{
  "n_layer": 11,
  "d_expert": 160,
  "moe_layers": [0, 1, 2, 3, 4, 5, 6, 7, 8, 9, 10],
  "normalize_top_k": false,
  "lr_router": 0.0021,
  "n_head": 2,
  "head_dim": 128,
  "optimizer": "adamw",
  "beta2": 0.99,
  "weight_decay": 0.12,
  "grad_clip": 0.5
}
Below are experts of layer 4 (counted from 0) of a mixture-of-experts language model. Rows are named router (the router's row for the expert), down (a neuron's output weights, with its number) and show model dimensions 0-255. Each number is 500 + 50 x the weight over its row's rms, rounded and kept within 0 to 999. Numbers have three digits each.
After each expert's rows: "comes before" lists some tokens at least twice as common just after its tokens as in all text. This comes from a sample of Wikipedia text that the model never trained on. Tokens count by the router's weight.

# expert 22
router:511431451528473518573460571478418536555473434455448431501502580452461409563411470474491563432511442455436521479479497463581570470518442440478487475490526446432438520441563492503551537452449538561479525608436555550433537488546425445546565549478514475466548561468584524547467469613421473422576514467486534522468586575581531488518548470473567438468525421492541484540475435548457477509514477551486509551436531556538471511557518628514520480514535517565447548389531513588504479515461541484505613542397510509437573498528491473537410465535471528550386524522469534495497416508445518571516407483572464524469502570593465532501596473493428441430493446565506553551430425502539519431512520536566566540502542564572430482463537443458531558567576564419539534521489417476473575506517455
down2:499496580574555530389379553511464490434536599471488435515573515544594517479604569493522457533494472494444512487515444494482505487587506446483485496461427507589569512401441540477554471524606544553461532386573557526545426458388524691538538448558480424542439516528468464437489542476607569553462396464440543483482559499559547418446518475473499495555587488504490541451525454529562508489431483545521495443465490598467477518470517464445488531547499562475569505574547495466505498536476413524411418481562389494428509527489470499496544487494453517476505468435502559479464502399544521504442522579506503586519468473404440484516429583497452514587474492490567439480466498604485440525505495472571538444478554518460470466529443513494448462511536467516491489562456530455561440544598490
comes before: "\n", "\n\n", "The ", "he ", "In ", "=="

# expert 8
router:491533566445525467476497466589566572498488591578498556565495479539497608513583583444540547505550483535499480607450496497487502505460458544500541515470510503445486436404537497552393497569447569521533493574455455544517498596560534535532488497386521424450423529512437528464461484419485526527547492533513549479497579542450529431528478546535447580573415487448504526484550460461481508544493441454532373518439483461473505473592462534488431649501498557506473476491530474566512514522472541458464515520475528489504535388449474441556555552496572496405501418543479475459500557463461492502560483504442551423459493513417606360530496456549482404544555435456439541486524493524456523429444436415474503441488517546417510587524488446536392599454438498437501557437474492466422445587433524
down2:586555486507421489460516566555445421530474382578483400526533541510509478428509475527576451456536539556524527434519509478541484563476534543533499543428511474512530509528527489500468500479577503574463526462527581453505495445426619538538470490466499445415601454448408567495536542568393425558505441514494550507508489537550469517451518500507528544505524529493503554522408508494543561604487541476500535529451391516482426480556504579389419481589483503567603466450546501473617491482479505531538464532577453482538428487418505539412442483541463488464426518515590492498518471446565540610472534504516590536426454464433489522509561519516553571446473463399533406556513350437486466603494480457452512446393483504438520503502466561539454496563545405469433502550454468516566441485487470
comes before: "| ", ".", "|", "\n", "; ", ") "

# expert 3
router:509464408478573559503475452443663457546503565545508440545520455492527535509459423424441534574560472575513503511473491457468488484523565547443472517447557512470437393532472563536460451498552538558513535497517434468584519458487476436532515449484499559482485455597412552439492484525585493535491521571528453527529457480422541453492475407474580488525510513511447450490431557603472446522444491406409579444443495485521465572599526474495543518543529585527421423510495491518485534549558529505521486463455557523547489588541489467620451496477573532490531470593476486590620504467461533529514476460426614468472490479499615465487535551444532532455458465567487511579487509582435519558565498481451550484443496585478499497597524416458645502569467508436394488467531506477481553478396483
down0:532523535503440543541503450493416488422496497550408456451504505467478548514461470499545500486544479587446548535537530484539519538462580434525623449507570503497613512546573573513564559587485461440518553554480472474441519474510561410416606487539553480473548411392512478565531442512583525487497497474454523504560548462447498468545508448493500356497456423513454525464505493464550448465471476484490468516482551491498456441476602479574468518550585533462541460494508482563436440467486522503409432532531525522458495504514447521487533454603496455520475401500488430461440466530480474598520518533645528417450505488427428517497555499479517415545554516438497493452477588475493426406549530469534568480542448428536385518460437421579508595548477501645433610482481462528519466603528463
comes before: "- ", "\n", "°", "′", "″", "N "

# expert 1
router:473512403422457509394447467452515532550544518624462460524479477450553450564522559474477505524603451613485476493411555430490457482405440502471554462466567440447551441525553460493474541523496512549501496532495530498586504540607472469471402516553471499422402547511553488481504479585528544549489506523540490504521468527408552436527418544556502551457455455536509515420516451539439556567469468507506576524524501585552437555589533567432486508462561568399425490461473472538454521512473543494406470519566533516436530558430447557601534528474447403448407527492477487475525571574477535483569509568478554484444379498508525435509475517540490509522558551603486463460530533538422561500433470497508550424461524457451460565486488418614480491456395586479453524450475479486406454590512533
down2:451545472531511461540398479490450590513528527569602415419414519504510531483436495453516501402565425477459551510470463515567492564516516593507505559547439449468484509447501575497444466550459510525528451475413450499460558526540474522683553483565619543408476422496618575496530518518543577480487433503443523518476555457508485528483423587467464532567392545463395421485429470557504543506458570425492449499466463358515548491474554530485461548564587453471500550446576456429420507451535406497506449466467466504582495542471518601544460559504423511469500488553463451531530523498526564527505518477512471533583455513455500454462553501471535531473547470520514461520482482481553541542475528508426554431441532515519650545534513519499474453390477513451505517483602566435530458498432515
comes before: "| ", "|", "(", "– ", "/ ", "km"

# expert 0
router:540405580496546572522540566468491481497503488429441411523506499538374477551598452576471529564467488488494504459455536400462554480445520471467517422541437525413445543450494521479542530431530499513467560550503544463526514536498487454443472575462506441539524602485453491526517595523457484499449535476517505545515538471573492526406543378598533373457532478490624418541470537498451548495480502574549480415614463595450428526453599570500536503543457468578518483579585481558540479494485552486473480486484502501526468502532583464453503499531446447525478504490445430531576497567519428449504497445502569423510494541568501576490463550576612464481532507459598423468536437484500463430466488477533496551451465446441434455453638428509589516546484449589592449465464508491482463469435560
down0:472485373484432500418558520453571413601510557499513498445580536499592459503511583488429479545479465464609494491480499497522475437539514502505498537526484396492503513465551511552483477555493552450470466500396492531516514559549552630492514491575428459479568492496537592443529426508544468611525488526475437470510584520494535501493512561522510489482510568508470509463574520392524444515535384402444526560514452373604497562486435498499472566480530477562516498591449486496555502470455515494492490483492541512534480540403426509506520508442555545477439494393499514523415518464409558458506555450462505593576593450460431544563560477521434416571555497526491392478510575469505596560429455445471399489463558481551408536554514587485530441492423455411473511466458549452540519542489523
comes before: "the ", "a ", "be ", "not ", "\"", "an "